From a checkpoint of a small mixture-of-experts model trained on Wikipedia: 64 SwiGLU neurons an expert, 3254 steps.
Below are experts of layer 6 (counted from 0) of a mixture-of-experts language model. Rows are named router (the router's row for the expert), gate (a neuron's input weights, with its number), up (a neuron's input weights, with its number) and show model dimensions 0-127. Each number is 50 + 15 x the weight over its row's rms, rounded and kept within 0 to 99.
After each expert's rows: "comes after" lists some tokens at least twice as common just before its tokens as in all text. This comes from a sample of Wikipedia text that the model never trained on. Tokens count by the router's weight.

# expert 57
router:61 60 34 65 70 46 47 40 75 26 40 57 43 35 64 45 51 45 49 42 58 71 45 32 73 46 42 30 68 40 43 44 60 32 42 78 57 51 69 75 70 42 63 53 35 39 43 76 41 44 49 39 45 57 41 24 55 44 33 26 49 69 22 71 51 46 41 38 35 76 46 45 40 44 58 21 19 46 41 33 67 17 31 71 30 37 64 45 59 73 39 59 25 48 72 54 65 74 57 72 43 27 41 47 15 36 65 54 47 67 61 45 41 33 69 61 24 56 57 52 37 55 56 54 42 65 31 77
gate14:69 47 52 57 49 65 54 47 26 49 55 39 57 40 76 45 39 31 47 53 54 44 33 51 38 58 47 44 60 49 56 50 52 48 53 65 74 48 47 48 75 53 69 31 31 31 35 57 77 39 55 37 22 26 61 49 44 26 24 36 47 68 29 38 52 35 43 44 42 52 47 68 50 44 35 25 60 53 41 45 92 34 30 68 60 78 41 73 51 44 49 83 49 57 43 39 55 38 17 49 53 57 49 62 62 79 52 46 59 45 45 68 27 31 66 80 34 83 75 21 70 57 61 39 55 72 27 62
up14:52 61 64 39 48 42 34 64 35 52 43 61 43 50 74 66 59 35 62 64 70 50 78 40 47 47 47 27 56 44 56 47 72 52 77 58 23 37 64 43 80 47 53 64 47 52 76 36 51 43 49 21 84 50 48 89 27 22 18 39 38 50 61 48 43 45 38 47 78 96 44 58 35 57 41 37 26 39 38 41 57 49 37 63 64 38 31 43 52 52 57 65 37 42 40 67 70 58 31 43 58 50 36 27 25 40 42 26 63 49 47 42 62 55 48 52 52 35 46 43 69 58 26 86 54 57 49 69
comes after: " is", " a", " are", " was", " It", " with"

# expert 2
router:47 42 31 55 69 44 57 55 53 41 45 56 22 37 69 54 42 11 30 41 83 52 45 42 63 54 77 52 64 43 40 31 69 44 30 53 47 56 65 65 56 38 61 73 33 44 33 33 74 38 59 33 71 67 65 36 40 29 33 39 41 66 36 66 54 65 48 19 41 47 52 39 55 61 82 47 29 40 44 41 58 38 40 66 40 44 60 35 63 55 50 41 45 43 59 38 43 74 66 58 40 58 45 42 52 40 50 46 77 73 67 81 40 37 88 22 24 58 50 69 30 63 50 55 53 83 52 74
gate4:59 62 26 52 43 41 48 61 51 46 39 62 53 40 44 49 22 28 76 40 55 47 33 22 42 56 51 40 49 74 40 63 46 47 43 59 50 53 55 59 49 14 37 67 61 40 29 49 52 52 54 47 65 55 42 45 70 32 49 53 42 14 41 70 58 76 52 65 39 46 41 48 87 62 45 40 38 57 59 14 51 54 36 57 46 67 71 42 52 63 55 53 69 40 48 51 38 74 08 47 40 60 42 50 56 40 36 10 75 72 88 61 55 58 49 48 67 23 56 56 70 35 27 72 62 46 78 63
up4:42 49 44 10 60 43 65 45 65 85 61 63 44 44 32 31 61 56 27 67 45 49 52 41 41 61 49 58 49 46 31 71 45 72 54 53 37 35 74 76 31 61 51 42 46 60 44 29 54 50 34 41 06 46 70 60 24 57 65 34 73 48 80 54 47 50 27 46 43 68 42 74 46 21 60 42 64 60 32 58 49 65 32 58 34 40 29 72 58 63 31 51 43 67 36 61 64 66 72 31 33 66 38 51 46 53 65 56 64 08 49 54 46 54 27 40 62 31 53 63 63 69 52 62 69 40 52 41
comes after: " |", " in", " the", ":", "|", " of"

# expert 77
router:53 57 40 71 59 53 60 54 57 28 21 53 54 40 50 48 37 20 48 44 79 40 41 36 84 61 64 26 79 40 43 53 40 39 49 63 66 61 63 59 49 44 69 70 33 26 41 39 55 50 59 58 41 44 68 47 41 26 46 31 46 40 39 60 57 56 43 32 39 72 40 54 50 50 55 57 52 29 25 21 50 20 37 44 37 19 51 49 66 37 39 47 44 38 68 50 81 54 52 52 39 47 16 48 70 44 67 47 75 53 64 77 44 30 59 40 19 62 49 88 31 77 52 58 44 69 29 58
gate2:54 61 64 41 44 36 51 54 44 59 42 67 50 19 51 38 27 66 62 59 67 21 32 56 41 74 55 23 68 46 39 60 44 30 50 54 60 67 48 50 42 50 68 39 29 65 23 26 59 28 37 67 55 32 40 30 51 77 52 43 43 61 53 56 62 39 58 41 36 66 36 61 34 36 47 30 46 39 36 24 83 28 28 50 71 61 48 31 37 39 76 66 92 36 62 57 70 65 38 34 43 69 38 39 70 53 58 63 39 75 75 59 52 56 52 64 51 52 72 49 25 83 55 46 53 56 41 41
up2:30 58 44 70 50 75 42 58 61 36 41 62 64 52 34 58 68 26 17 56 56 51 47 40 73 39 33 43 47 56 52 59 34 49 55 69 32 48 18 55 52 20 39 53 44 34 50 64 40 54 39 89 50 41 65 71 48 38 52 29 76 51 38 57 44 40 78 45 62 61 47 74 35 35 79 45 36 62 32 29 63 56 50 57 41 55 62 34 61 73 53 50 89 59 48 29 49 51 59 31 30 64 46 68 50 57 25 53 30 52 61 77 16 47 38 53 39 46 35 21 55 64 66 42 67 34 71 66
comes after: " |", "–", ".", ";", " (", ":"

# expert 17
router:42 63 29 70 44 53 45 56 41 37 48 41 41 39 56 49 37 36 52 54 90 62 45 29 61 69 56 40 76 33 35 38 48 37 52 73 65 62 42 67 71 50 60 54 33 36 44 44 53 49 48 54 67 73 75 37 34 31 44 51 41 48 35 70 39 48 44 59 31 68 69 48 35 50 67 46 31 26 32 47 78 51 34 78 11 31 53 55 68 56 14 31 43 31 61 26 74 51 62 64 32 52 41 52 38 31 50 58 62 64 68 54 41 31 62 14 51 57 60 69 45 70 70 43 42 63 26 73
gate5:76 39 53 46 49 70 49 53 81 42 42 35 31 44 57 56 65 63 43 57 43 47 19 41 55 66 31 53 58 56 47 46 36 54 50 62 70 57 55 51 37 27 36 47 21 53 64 33 34 57 66 36 76 49 65 42 54 34 44 47 57 41 43 20 55 45 48 63 49 69 29 66 45 54 74 41 72 68 41 45 48 69 62 69 23 22 84 53 28 62 35 41 67 45 50 42 21 69 11 48 42 77 32 47 49 30 53 71 86 75 67 39 39 52 71 23 45 59 65 48 40 59 40 58 65 32 44 51
up5:68 61 46 56 78 40 63 40 49 28 72 58 40 62 38 35 31 34 52 50 58 57 73 53 41 50 85 49 50 57 70 20 17 41 49 65 82 54 39 53 49 74 49 69 66 43 56 53 33 56 39 50 61 17 50 54 39 65 27 56 21 29 41 42 61 76 52 52 53 52 47 74 46 26 22 41 50 36 73 50 51 46 32 67 30 80 65 51 35 42 27 87 53 42 60 51 55 56 30 63 35 57 31 81 61 60 49 26 64 46 51 53 48 56 22 51 47 27 56 51 49 31 54 33 60 59 46 59
comes after: " |", "-", " by", ":", ",", " and"

# expert 28
router:29 56 15 74 45 37 66 71 57 51 39 56 41 44 66 47 22 30 62 36 56 80 14 19 60 64 73 38 64 46 28 28 44 33 42 49 50 50 77 50 66 49 63 53 20 42 35 28 61 63 70 57 47 65 48 47 31 39 59 15 56 62 32 84 63 51 18 39 32 79 41 45 47 73 60 26 40 44 32 39 57 38 53 80 35 40 59 54 54 47 48 53 41 51 67 33 54 56 57 50 43 46 38 55 45 42 52 42 62 64 47 64 30 44 47 38 16 62 55 52 55 58 52 69 42 60 30 49
gate3:07 65 13 71 52 45 58 50 80 23 29 57 42 51 41 58 28 68 61 46 74 72 54 39 38 73 50 58 57 76 39 41 60 46 50 37 41 53 22 39 69 58 53 48 28 70 55 70 40 37 52 67 43 74 34 59 41 55 37 21 29 39 72 77 61 43 20 53 35 54 24 53 66 59 46 36 58 41 50 56 43 35 40 54 08 56 60 39 49 75 73 48 63 47 55 32 60 68 73 51 67 53 44 49 56 47 44 56 71 42 43 61 44 68 32 31 31 65 56 57 43 52 38 72 48 50 50 54
up3:27 45 28 40 69 38 46 38 45 20 44 79 38 19 37 40 49 57 66 45 43 48 73 43 57 58 38 52 81 54 46 57 62 48 43 49 29 24 78 54 38 44 49 42 50 23 63 35 40 55 49 64 30 46 66 38 56 61 60 54 41 40 34 35 71 51 47 43 43 85 29 61 60 61 52 68 51 54 68 45 50 47 57 67 83 62 54 63 72 51 43 66 49 52 26 53 48 57 52 44 40 44 86 43 52 37 13 24 75 34 40 70 44 49 62 69 39 81 38 70 39 31 62 65 38 42 79 32
comes after: ".", ",", " that", " where", " The", " when"

# expert 19
router:53 61 53 68 63 44 39 60 55 36 40 44 33 22 61 39 34 27 40 23 64 45 51 33 66 38 67 34 56 50 40 20 58 46 20 67 55 62 60 44 68 55 54 61 45 22 52 43 61 47 74 28 61 53 57 41 42 41 47 40 36 68 23 80 53 54 32 12 46 54 65 45 42 52 74 37 32 22 38 48 47 50 42 48 24 44 73 42 67 54 36 47 31 40 77 46 53 85 59 74 48 56 49 31 54 51 60 51 76 66 67 65 37 45 66 31 29 56 58 56 36 92 37 55 30 63 42 64
gate2:53 64 42 50 53 35 45 53 38 60 43 78 59 21 58 49 29 59 62 51 34 37 32 65 59 43 71 52 77 45 27 60 26 56 50 84 30 72 58 52 41 43 61 47 55 32 55 67 73 59 58 24 26 36 56 53 70 34 50 64 46 37 75 55 43 57 47 39 31 58 54 50 52 41 30 48 38 48 26 52 53 49 75 35 39 70 49 50 62 62 53 40 35 42 49 77 80 66 46 75 51 49 46 48 47 43 47 40 68 65 52 21 34 55 53 04 65 75 45 62 19 75 41 22 66 62 24 47
up2:56 33 53 25 19 42 54 30 63 42 36 50 40 62 90 70 59 47 45 78 60 46 46 49 48 39 40 47 53 53 73 48 65 41 43 73 54 49 35 30 58 46 52 50 78 45 27 20 37 38 57 80 70 35 44 54 15 41 77 63 54 37 45 44 22 56 39 18 33 52 51 62 66 67 48 53 46 46 38 34 59 53 43 71 34 66 50 38 37 77 60 46 78 47 56 48 74 31 56 43 36 54 72 40 55 72 54 37 97 61 56 52 43 33 65 49 66 48 30 54 37 44 51 61 57 55 42 23
comes after: " the", " |", " in", " of", ",", ":"

# expert 40
router:50 54 58 59 67 42 49 75 77 50 36 68 12 41 55 36 38 45 39 36 49 69 31 34 78 63 54 30 48 40 24 46 53 54 49 49 59 55 53 55 50 34 57 52 48 07 56 46 62 49 63 43 49 56 50 35 17 48 38 44 30 67 19 51 58 56 24 38 45 76 63 46 44 53 55 48 41 38 19 22 64 47 53 52 45 37 77 32 59 60 24 59 31 19 65 24 73 62 56 59 45 35 43 43 33 47 63 68 71 67 63 53 47 29 80 56 32 63 54 67 33 72 51 72 39 47 43 61
gate5:52 18 54 51 35 42 54 25 68 54 46 49 58 45 57 78 38 50 62 33 42 31 53 20 48 80 57 41 40 49 49 46 24 48 64 66 29 33 53 74 34 39 61 30 75 31 44 56 54 32 29 47 60 22 44 59 80 41 32 20 48 69 52 67 52 60 46 45 29 59 58 44 61 49 55 27 43 29 62 25 46 69 44 47 62 49 69 31 62 79 45 84 53 72 67 29 69 69 33 69 42 56 64 36 63 51 51 49 22 64 42 59 65 57 78 65 68 62 54 65 45 48 37 62 43 29 45 49
up5:41 49 44 55 47 53 44 37 72 61 55 45 44 75 69 65 41 37 62 37 73 60 43 39 39 28 42 54 55 45 50 26 32 67 39 15 35 43 48 31 37 62 60 59 42 73 46 68 28 29 26 43 42 57 66 70 73 18 34 51 76 15 79 29 49 29 55 36 39 56 43 38 43 32 61 47 50 61 56 70 54 53 45 83 55 52 40 48 47 60 63 83 48 73 75 41 60 67 69 72 56 37 68 64 39 40 44 44 58 42 64 37 26 34 38 42 71 43 54 73 45 52 46 20 63 69 34 60
comes after: " a", " the", " of", " an", " and", " its"

# expert 11
router:50 60 53 59 60 62 60 49 45 21 31 64 52 54 77 23 50 40 50 45 81 48 47 30 79 47 69 49 51 43 35 50 69 50 30 78 69 56 58 51 81 54 72 75 29 41 34 32 53 66 71 35 56 71 48 45 38 38 29 34 42 75 42 75 53 57 39 48 38 56 61 32 41 57 55 26 47 40 38 41 49 27 37 68 33 21 52 48 63 73 50 64 43 39 55 38 54 48 48 53 28 38 19 32 54 43 56 63 51 72 76 73 27 41 68 36 36 56 63 77 45 77 59 62 29 57 31 58
gate5:45 58 40 50 58 46 63 72 39 55 59 40 81 32 50 41 39 51 49 51 64 89 44 53 59 48 29 67 58 19 61 84 46 64 26 69 48 62 33 80 52 34 61 34 50 38 30 37 28 56 42 70 43 54 38 66 61 38 29 40 43 76 63 10 73 67 35 69 38 62 49 25 59 32 50 60 64 28 93 55 63 21 61 50 56 51 54 50 52 55 69 52 64 47 56 60 43 49 39 37 59 69 43 31 54 56 45 52 64 45 27 22 54 63 72 44 49 45 27 37 51 42 30 60 43 36 38 37
up5:33 49 26 48 57 90 81 43 37 48 44 33 71 55 40 48 41 49 62 68 49 40 62 48 49 64 59 49 54 59 50 41 71 67 65 79 42 69 35 48 53 27 62 32 70 68 62 43 61 57 68 47 45 41 31 24 62 59 61 14 49 16 31 67 48 43 18 64 49 40 53 53 17 44 51 71 40 43 71 40 19 51 46 34 32 69 47 53 62 63 99 71 53 52 55 35 45 34 55 56 29 50 46 28 26 53 40 56 55 75 47 56 52 44 44 74 36 60 37 56 52 47 64 48 39 45 39 56
comes after: " |", "–", " (", " 1", "|", " 2"

# expert 55
router:53 41 50 82 59 35 46 73 68 32 16 81 57 59 71 53 23 29 56 43 72 48 47 48 57 62 49 41 72 35 42 42 41 29 39 65 59 61 57 52 65 39 74 71 41 34 37 61 61 58 59 25 69 60 70 45 24 47 46 38 39 52 40 66 51 63 44 49 42 56 62 45 25 41 69 40 41 42 46 40 66 39 32 81 30 11 72 50 60 55 39 30 34 53 52 33 62 65 45 72 27 40 42 33 28 34 50 70 55 49 63 63 33 33 54 29 39 47 60 65 46 67 44 56 32 73 28 74
gate3:48 20 35 44 36 43 64 64 45 53 57 53 50 25 78 43 55 53 30 28 63 53 41 63 50 74 37 56 38 41 47 70 34 62 59 38 46 35 52 64 42 26 64 58 40 16 55 74 72 60 76 48 49 67 54 24 72 58 34 62 69 50 79 48 71 33 51 66 56 51 34 45 57 46 82 52 49 62 58 49 39 48 23 51 25 64 44 44 54 47 22 51 42 62 31 53 58 55 47 37 63 39 27 31 62 29 63 50 51 56 73 86 61 69 20 53 35 57 64 60 23 41 64 27 76 46 33 38
up3:56 59 43 36 71 54 65 35 46 59 43 63 62 38 06 57 48 62 37 31 34 45 38 54 54 80 40 67 90 58 68 62 29 62 82 46 45 38 87 66 42 46 46 44 49 66 37 57 19 55 30 65 81 55 66 46 42 58 52 53 55 50 60 45 47 52 40 24 64 51 55 42 70 53 45 18 32 25 72 54 45 29 57 78 57 34 46 35 39 60 38 66 54 17 25 46 59 45 42 46 56 43 65 60 50 31 62 39 46 69 50 46 42 42 53 53 49 21 54 80 67 49 55 30 28 51 43 66
comes after: "  ", ")", "|", " 0", " MF", " —"

# expert 25
router:53 46 36 57 71 15 52 47 74 45 25 89 40 29 73 31 52 40 11 28 58 70 31 46 48 55 74 17 66 45 33 40 57 26 49 60 56 78 60 56 45 44 59 61 45 48 48 59 46 57 57 36 50 62 51 38 36 47 38 42 39 50 28 55 52 52 53 33 45 69 72 48 40 61 52 42 42 24 29 17 61 21 28 66 36 40 62 55 54 52 38 31 40 37 65 19 85 60 54 72 42 53 31 38 33 40 52 55 52 48 67 61 44 46 57 45 47 58 72 58 34 62 74 77 42 54 46 56
gate6:39 41 35 35 33 24 63 62 50 45 45 38 39 33 71 40 20 45 46 58 43 42 70 50 52 54 45 54 64 28 68 57 47 29 66 76 66 40 72 55 60 48 47 44 53 52 38 44 70 40 48 56 33 74 40 64 65 30 63 54 42 66 65 55 62 25 62 13 61 83 67 67 60 53 58 31 71 32 22 39 94 38 50 61 48 31 47 15 53 30 62 51 47 40 58 62 51 39 51 57 34 65 65 39 53 62 43 33 29 40 82 76 38 42 32 47 35 48 31 48 53 42 49 59 73 59 68 73
up6:72 60 50 92 79 41 55 47 28 48 76 60 25 52 63 41 52 55 66 54 55 81 53 77 49 33 47 70 68 50 45 40 56 16 60 42 73 61 40 61 33 66 66 47 40 51 54 54 27 51 53 39 53 41 59 31 61 62 22 51 56 56 31 31 52 52 49 56 30 56 43 49 44 49 28 54 62 42 76 50 66 37 60 48 47 65 53 52 19 67 37 67 50 51 61 58 53 55 54 40 30 43 50 66 29 34 48 67 67 52 08 45 25 18 11 58 63 79 53 48 36 22 46 51 51 41 56 44
comes after: " to", " he", " also", " and", " He", " not"

# expert 65
router:64 54 12 56 49 40 55 46 65 35 22 69 40 44 64 26 50 30 59 28 68 47 49 48 80 59 58 14 57 40 39 52 70 36 30 48 64 63 66 62 53 41 56 67 25 41 41 44 60 60 60 55 42 67 46 33 47 33 35 23 48 59 34 66 63 64 40 54 50 53 53 44 45 61 61 48 29 30 12 41 63 33 43 60 41 41 56 55 68 67 38 45 41 51 78 50 56 48 58 67 37 19 37 27 50 37 76 59 74 73 72 52 57 46 64 51 11 41 63 57 40 79 44 64 41 65 27 64
gate3:32 65 19 78 55 46 47 49 43 46 53 56 41 68 36 61 51 36 55 30 35 73 23 19 53 27 61 53 38 69 23 58 83 55 65 70 44 36 44 30 31 65 38 35 43 11 48 32 37 66 52 25 60 69 56 56 56 52 37 65 60 38 50 57 55 39 41 30 38 34 45 38 58 15 62 62 55 42 54 37 44 57 64 34 47 49 40 59 31 47 77 48 67 50 46 42 63 72 63 40 60 65 65 43 52 51 77 68 38 49 49 52 78 57 47 66 88 64 53 54 22 61 44 57 67 67 30 65
up3:41 58 44 54 52 60 56 25 32 63 81 86 28 56 31 54 47 41 21 54 44 40 45 34 52 36 29 41 69 42 57 62 48 47 61 66 38 54 50 32 65 21 54 67 47 42 40 71 40 30 62 16 65 60 45 53 80 57 44 42 43 57 30 56 65 76 39 34 36 58 43 46 53 38 38 42 35 67 68 52 49 99 57 53 46 36 46 36 42 43 54 58 63 60 34 53 73 74 42 43 49 38 38 58 48 65 64 37 61 44 43 16 53 61 41 50 32 54 73 58 29 31 45 80 72 88 50 53
comes after: " |", ":", " (", ",", ";", " $"

# expert 60
router:43 39 46 81 51 41 45 72 74 47 27 67 45 44 59 34 43 13 32 48 66 58 25 37 50 47 55 32 57 52 32 48 63 50 45 65 57 62 53 48 52 30 77 79 44 31 42 57 64 68 58 52 65 51 50 37 31 54 41 18 42 52 48 59 62 80 50 41 41 46 54 55 35 57 50 40 44 42 40 44 56 24 26 59 35 24 62 53 50 44 39 35 37 32 58 42 60 57 66 70 41 31 15 44 51 38 47 51 79 44 66 68 42 11 86 39 06 58 57 62 32 64 58 45 42 77 43 53
gate4:47 50 20 56 75 43 41 58 46 40 23 70 58 57 51 54 36 60 35 27 54 42 58 24 46 27 39 37 67 29 57 59 68 84 77 57 45 78 50 72 53 51 44 57 25 48 67 59 66 56 46 57 64 49 29 55 43 51 49 49 59 18 54 23 40 52 53 64 50 40 22 48 64 58 51 41 60 47 75 60 46 34 32 32 53 61 69 69 68 13 38 76 49 62 45 47 26 59 28 36 48 47 39 58 15 54 55 52 76 32 43 53 49 27 31 42 53 68 55 65 41 79 55 75 61 61 42 71
up4:60 51 59 62 61 23 47 51 36 58 65 39 34 49 74 42 23 45 61 27 56 60 52 89 67 66 29 73 66 79 65 60 48 44 55 47 48 53 57 58 35 51 38 52 48 34 07 35 55 48 52 49 42 39 46 28 67 52 57 44 53 50 51 41 87 36 72 74 60 74 56 43 56 49 50 45 51 20 50 48 43 47 26 34 50 38 63 45 51 63 32 45 71 56 52 65 48 64 35 32 78 70 54 29 65 39 50 47 57 57 59 51 71 82 25 32 36 46 40 29 40 20 61 58 54 61 15 28
comes after: " 0", "  ", " 1", " 2", "%", ")"

# expert 72
router:41 46 39 68 56 25 38 52 68 37 46 58 33 43 80 52 46 33 36 34 55 64 49 30 79 52 67 35 69 37 42 31 61 33 36 59 68 59 58 68 66 54 65 58 41 55 29 67 59 46 49 37 58 71 66 23 39 28 35 37 41 58 27 64 60 61 51 34 19 69 35 34 39 48 63 18 50 64 47 33 70 35 27 63 49 46 68 44 75 45 28 37 51 55 48 37 58 49 72 40 46 12 30 49 29 41 79 55 74 69 62 66 47 36 74 47 46 58 68 54 27 61 67 59 50 69 33 47
gate0:34 36 43 53 49 48 45 31 59 66 52 37 30 55 63 36 58 43 41 44 66 37 47 69 48 73 34 63 21 75 36 62 52 53 33 71 60 56 31 25 71 35 56 49 54 26 48 65 61 32 23 63 42 69 43 53 40 35 55 35 48 61 66 72 76 79 51 66 42 50 33 54 60 43 59 29 46 44 60 07 67 38 36 54 71 53 68 48 44 43 20 37 50 41 52 27 43 18 58 49 59 49 68 77 71 12 62 92 74 51 47 36 47 36 57 52 39 53 64 66 48 46 59 54 49 66 51 59
up0:43 57 24 59 60 47 15 45 42 63 27 54 33 33 61 38 51 62 56 54 59 72 37 54 64 48 53 50 65 58 65 33 51 56 44 50 32 79 53 52 61 41 71 36 63 59 75 78 39 44 49 33 59 36 50 49 50 35 32 47 20 25 34 43 59 59 40 46 49 25 54 76 25 39 33 35 47 39 89 46 95 19 57 61 42 42 46 50 38 27 35 56 58 70 58 84 56 67 39 68 67 33 62 74 52 44 52 55 22 44 56 61 60 54 54 49 39 55 68 44 61 36 35 49 33 49 83 47
comes after: " as", " is", ",", " was", ")", " served"

# expert 6
router:58 56 54 61 65 44 63 58 74 36 45 57 24 42 58 47 50 28 42 48 71 49 47 34 49 68 63 15 64 44 42 41 71 49 31 61 44 62 88 65 53 24 81 69 18 26 53 54 42 69 62 56 68 44 46 41 26 32 41 38 46 55 43 54 73 65 47 56 22 59 68 35 30 63 45 47 25 29 38 31 66 44 41 58 42 00 65 39 63 50 36 49 16 31 53 35 62 67 69 49 41 47 56 50 47 42 67 47 47 66 47 81 50 44 58 61 52 51 63 57 42 77 49 52 40 69 44 61
gate4:49 50 75 41 47 48 58 56 61 53 63 44 39 59 48 47 69 39 22 46 61 51 71 48 67 63 50 35 47 48 29 46 44 35 63 76 32 60 91 38 55 39 34 66 10 61 75 59 52 53 23 45 33 48 46 29 19 43 20 29 30 35 43 62 54 60 81 41 21 59 45 34 68 63 58 31 39 48 42 43 60 63 34 57 53 31 71 72 72 53 59 53 41 60 12 59 39 55 64 37 51 50 64 58 51 55 76 56 54 54 27 55 49 40 81 59 49 61 63 30 54 60 76 29 59 43 50 34
up4:30 30 73 23 43 37 41 66 53 38 41 42 46 59 39 39 41 52 68 54 52 36 47 50 49 46 62 43 54 11 55 62 67 46 44 23 60 40 44 75 32 56 83 51 54 29 44 54 53 34 26 52 79 29 39 50 63 65 72 53 38 47 50 27 50 36 55 52 47 53 65 75 45 70 52 61 57 56 37 56 54 57 72 52 52 13 61 33 52 51 63 45 90 54 66 46 48 48 53 54 28 54 55 68 28 67 37 89 51 33 54 77 61 32 52 38 12 45 25 81 65 54 37 62 50 56 53 40
comes after: " |", "|", "  ", "\n\n", ";", " Total"

# expert 49
router:40 46 43 63 63 44 53 70 56 21 16 56 45 37 84 21 48 36 29 47 71 48 27 40 56 50 58 43 54 46 56 26 64 33 13 76 82 66 48 47 68 40 47 69 41 37 45 43 53 64 66 48 54 65 56 48 43 35 36 35 51 78 31 47 52 58 58 40 51 86 42 21 41 40 51 30 56 41 26 36 54 28 43 68 24 29 46 36 64 74 47 32 50 51 56 33 53 62 59 51 51 30 33 47 42 45 55 61 51 51 53 46 32 30 62 49 14 48 66 62 59 62 74 73 28 69 38 60
gate1:26 47 56 50 44 69 65 57 90 59 58 35 40 45 32 34 37 70 74 40 37 28 55 49 29 33 68 70 59 58 48 51 55 38 52 51 34 66 54 54 61 72 58 72 64 47 52 51 56 64 56 35 67 54 35 29 70 67 57 47 73 47 53 14 14 55 54 70 69 47 37 47 37 63 57 72 33 41 44 40 57 42 38 49 54 66 73 40 51 39 67 38 57 31 43 22 63 64 11 34 70 41 37 39 71 45 41 56 59 44 45 77 34 17 39 54 42 60 24 28 49 82 61 43 49 53 59 40
up1:50 53 53 58 47 51 62 58 38 46 73 58 77 34 36 35 49 50 59 53 53 61 65 47 41 24 66 68 49 60 04 52 31 63 67 52 54 46 34 48 55 66 58 58 76 33 31 42 61 41 55 56 46 81 54 68 32 34 22 40 54 55 11 50 28 49 48 57 44 61 74 62 48 72 29 41 70 60 53 33 31 36 44 45 69 44 76 49 59 23 41 40 63 23 38 49 83 53 17 70 38 70 47 54 43 61 55 61 66 49 65 63 27 31 43 73 52 30 53 42 44 62 70 54 43 19 41 62
comes after: ".", "\n\n", " on", " in", "In", "On"

# expert 24
router:46 42 45 49 57 25 56 77 58 25 12 70 31 33 54 38 40 37 43 27 62 67 35 34 59 47 62 37 76 39 41 38 49 56 51 42 64 64 49 45 54 45 58 55 40 36 43 39 49 66 62 50 66 54 52 30 48 35 48 43 36 70 39 67 50 69 32 43 46 48 54 34 46 79 78 43 54 48 42 29 55 44 40 46 41 29 60 39 60 61 47 55 36 41 75 28 50 64 45 71 31 25 22 28 46 39 84 85 56 72 62 77 29 44 63 44 17 62 64 73 57 67 65 74 30 64 33 51
gate6:62 36 30 61 64 66 52 36 52 46 51 31 32 61 61 44 42 42 46 53 41 39 39 62 26 67 22 28 69 45 54 73 47 41 54 32 49 70 37 55 41 66 50 38 57 49 25 87 21 46 62 33 29 54 77 72 65 53 46 44 54 80 40 85 43 49 54 54 39 58 65 62 30 54 56 33 44 45 54 68 61 80 19 46 49 34 37 40 49 28 36 74 65 54 46 48 54 33 24 25 61 51 54 42 60 27 46 84 40 58 74 45 38 29 68 56 53 63 78 61 43 78 57 52 63 41 32 46
up6:56 66 54 59 35 34 46 50 48 67 24 67 58 20 35 34 61 56 45 33 70 53 35 52 92 42 56 44 85 60 46 46 47 56 44 48 64 40 67 33 72 65 48 52 37 76 51 45 42 38 37 63 58 57 52 38 23 54 36 64 42 56 53 45 62 21 65 47 68 53 33 29 34 57 45 37 86 72 57 42 63 42 32 24 66 67 63 39 67 53 29 87 54 61 54 52 74 55 38 35 53 52 27 40 64 58 45 49 43 54 22 59 54 82 54 31 33 15 52 46 49 57 68 42 23 49 35 47
comes after: "19", " in", ",", " (", " 18", "–"

# expert 22
router:44 52 36 73 58 42 50 84 62 38 13 73 38 60 60 28 40 42 58 34 46 57 20 41 51 66 48 26 68 36 50 38 44 39 34 68 61 82 64 57 63 37 70 56 35 35 30 57 83 81 55 39 60 65 57 45 42 45 41 20 40 49 53 56 66 68 37 40 39 47 63 40 42 43 50 51 36 35 40 45 64 34 22 69 23 34 59 58 50 55 32 43 37 53 69 43 55 79 47 85 26 44 50 38 37 37 47 57 48 61 55 60 42 35 59 53 54 51 65 69 31 68 40 47 33 93 54 58
gate4:45 57 32 65 50 38 32 71 91 47 30 70 30 53 55 57 45 30 47 58 63 37 36 71 55 63 55 42 46 52 82 42 41 37 35 49 36 41 39 76 50 50 44 60 61 13 62 75 49 61 57 49 39 42 57 51 29 83 37 42 43 34 39 58 50 64 72 52 63 60 55 77 49 73 48 75 49 40 18 44 58 43 56 49 73 53 31 59 62 72 58 44 50 39 57 77 23 41 24 46 58 30 23 68 43 32 38 72 73 33 38 40 57 26 61 54 49 68 34 53 27 72 29 53 51 33 49 50
up4:67 48 02 56 73 61 43 44 52 47 46 21 67 42 60 38 47 48 62 43 54 25 46 49 79 39 41 61 57 68 38 35 40 47 31 42 56 54 41 52 60 39 65 70 53 36 65 35 54 63 19 69 45 51 51 69 29 27 62 35 40 43 58 58 68 50 41 55 62 47 69 48 54 49 44 57 39 74 64 65 47 26 51 44 51 60 41 53 48 54 29 55 69 77 24 49 30 70 39 58 56 33 97 78 57 16 35 45 51 62 86 57 19 60 42 68 43 47 31 49 58 59 49 34 34 34 62 58
comes after: "  ", ")", "%", " —", " 0", " JPL"